Weights of a small mixture-of-experts language model, trained from scratch on English Wikipedia.
Size: width 224, vocabulary 16384, 31.9M parameters.
Experts: 128 experts in each of 5 layers, a sigmoid router.
Training: a variant of Muon for the experts, 364M tokens.
Below are experts of layer 5 (counted from 0) of a mixture-of-experts language model. Rows are named router (the router's row for the expert) and show model dimensions 112-223. Each number is 128 + 24 x the weight over its row's rms, rounded and kept within 0 to 255.
After each expert's rows: "comes after" lists some tokens at least twice as common just before its tokens as in all text; "gets" lists some tokens that make up at least twice as much of what it gets as of all text. This comes from a sample of Wikipedia text that the model never trained on. Tokens count by the router's weight.

# expert 70
router [126 159 166 146 113 143 113 141 136 140 104 136 123 134 116 101 124 132 106 147 180 130 131 150 102 122 137 131 116 110 133 133 146 154 141 146 186 133  97 162 157 140 138 140 134 167 152 102 153 115 137 126 127 133 104 157 142 130 116 111 125 131  85  78 147  86 104 125 118 115 125 118 108 136 100 122 107 126 152 108 138  99 141 105 178 143 140 130 154 138 108 154 161 122 102 146 147  61 150 114 136  69 174 130 137 119 160  83  93 108 113  70]
comes after: "\n", "|", " ", "\"", " —", " 6"
gets: "|", " |", "-", " (", "_{", "="

# expert 30
router [115 140 133 176 123 121 131 144 142  85 144  96 108 119 109 154 107 132  98 104 127 147 141 138 121  94 136 107 107  83 110 103 135 174 129 140 166 148  99 120 139 129 125 147 170 124 172  98 145 156 120 125 176 170 117 133 141 144 147  83 148 113  85 125 205 127 108 123 117 123 142 108  98 109 136  91  93 136 125  90 124 135 153 146 119 109 131 145 125 107 105 143 143 150 148 137 161 112 111  83 143  88 166 129 109 137 158 100 116  82 121  97]
comes after: ".", ",", " In", "In", " that", " but"
gets: ",", " The", " In", " that", " the", " after"

# expert 50
router [149 125 115 183 141 134  95 119 175 101 114 108 114 106 125 127 143 136 114 133 175 144 138 135 134 133 131 117 112  83 147 163 121 144 136 155 149 119  91  97 127 153 139 147 135 138 186 136 100 140  98 131 171 149 131  99 149 149 182 103 164 137  85  95 164  89 112 126 144 111 101  99 114 110 165 123 151 126 124 124 144 110 145 111 117 168 150 120 158 139 130 136 152 137 148 148 153  72 131  82 123 103 156 135 102 159 127  99 133 107 149  82]
comes after: ",", " in", " In", "In", " same", " such"
gets: " and", ",", " ", " but", ")", " time"

# expert 97
router [ 88 143 133 142 163 148 114 164 131 122 138 142 118 115 153 138 137 126 120 120 201 162 143 127 111 125 108 123 146 100 119 101 122 115  94 188 141 102 120 133 123 131 140 154 120 143 137 135 156 112 151 117 150 113  91 131 146 115 191 112 146 158 110 100 153 107 123 138 106 102 117  82  88 112 143 140 133 124 133 124 174 104 152 139 141 128 143 161 157 128 122 127 126 171 135 138 160 123 151 126 135 135 165 159 127 148 159 124 113 116  93 132]
comes after: " (", "–", " =", " did", "(", "/"
gets: " to", " would", " not", " can", "2", " may"

# expert 64
router [153 118 134 143 123 159 148 125 157  57 115 128 155 129 104 133  88 127  99 119 143 168 120 130 124 138 118 107 112  78  87 159 110 140 119 150 141 117 101 124 139 138 122 107 139 155 147 109 127 144 131 142 179 152 107 164 120 152 124 112 156 118 124  78 130 114 116 120 134 103 148  99 111 135 105  98 143 135 149 119 148 134 114 101 155 128 169 156 108 130  98 124 102 124 154 114 158  77 157 111 130  91 140 141 142 146 146 117 118 111 159 123]
comes after: "\n", "-", "|", " •", "==", " Preceded"
gets: "\n", "==", "===", " Total", " by", " Country"

# expert 126
router [135 130 148 137 159 145 116 140 135  58  93 143 110 143 107 109 134 111 137 142 118 153 126 112 119 118  92 108 114  88 124 134 135 145 113 169 174 103  93 124 115 150 112 134 163 147 142 106 142 133 138 143 186 142 104  90 146 128 161  87 149 158 153 126 178  85 122 134 101  68  97  98 103 105 152 168 142 105 106 125 126 104 121 147 108 145 150 138 131 122 131 145 140 171 142 156 165  82  96  96 134 103 113 140 107 155 182  93 100  94 128  78]
comes after: ",", " and", ".", " well", " but", "),"
gets: " and", " or", " which", " but", " who", " that"

# expert 2
router [106 139 117 123 132 138 104 150 156 136 132 100 137 150 115 122 146 123 147 104 142 154 142 160 111 130 102 126  96 104 124 140 152 126 115 112 103 137 135 153 139 146 113 138 133 139 124 105 133 137 138 145 105 116 122 124 114 115 149 114 136 101  79  92 177 130  99 128 128 107 127  92 111 160 138 121 115 116 150 115 125 103 152 141 170 109 126 128 143 142 114 161 117 120  70 122 121 103 129  80 197  60 170 125 133 118 138 114 104 103 125 129]
comes after: "\n", " Party", " information", " Candidate", " MF", " Title"
gets: "|", "-", " |", "=", "The", "In"

# expert 127
router [132 134 141 146 114 162 155 121 148  75 140 118 131 164 114  97 102 143 114 114 146 140 119 126 116 131 136 117 112 106 113 143 153 153 108 151 110 121 110 112 135 151 106 120 141 141 177 120 119 160 131 152 163 150 127 154 110 132 115 117 144 120 116  76 166 111 126 150 140  87 120 122 107 147 103 137 129 142 159 125 144 122 130 101 161 127 130 142 133 128 124 118 116 142 142 118 169  81 154 124 152  80 125 170 166 155 135 115 125 124 143 122]
comes after: "-", " |", "\n", "|", "==", " •"
gets: "-", " %", " MPC", " Votes", " Country", " Date"

# expert 115
router [129 142 138 118 105 164  87 136 101 113 105 118 105 156 156 154 128 111 134 118 157 166 139 172 114 140 115  98 113 127 109 138 102 137  98 115  98 108 113 115 157 150 142 139 118 174 176  98 140 157 140 108 142 143 120 136 105 163 151  87 135 131  99 107 165  88 137 116 124  96 127 104  85 136 134 109 109 139 168 119 110  91 151 139 162 131 150  98 181 123 125 133 158 150 121 125 130  55 146  80 125 108 145 112 153 117 128 120  98 116 148  98]
comes after: "\n", "\n ", " on", "\"", " released", " Award"
gets: "-", "|", " of", "==", " on", "="

# expert 103
router [130 134 136 129 107 162 162 158 131  97 141 105 131 189  96  97 120 115 150 104 141 146 136 121 143 183 102 137 119  63 130 124 144 136 125 116 120 123  98 113 127 128 107 101 105 119 149 141 109 132 118 141 134 113 144 130 117  75 159 128 139 122  77  90 128 101 115 114 112  83 128  79 122 161 108 159 126 146 122 110 125 120 123 113 143 127 130 152 154 121 126 103 135 157 110 142 141  27 175  97 163  99 158 163 124 148 153 114  68 112 132 144]
comes after: "\n", "==", "===", " ==", " ", " ==="
gets: "\n", " |", "==", ";", "|", " =="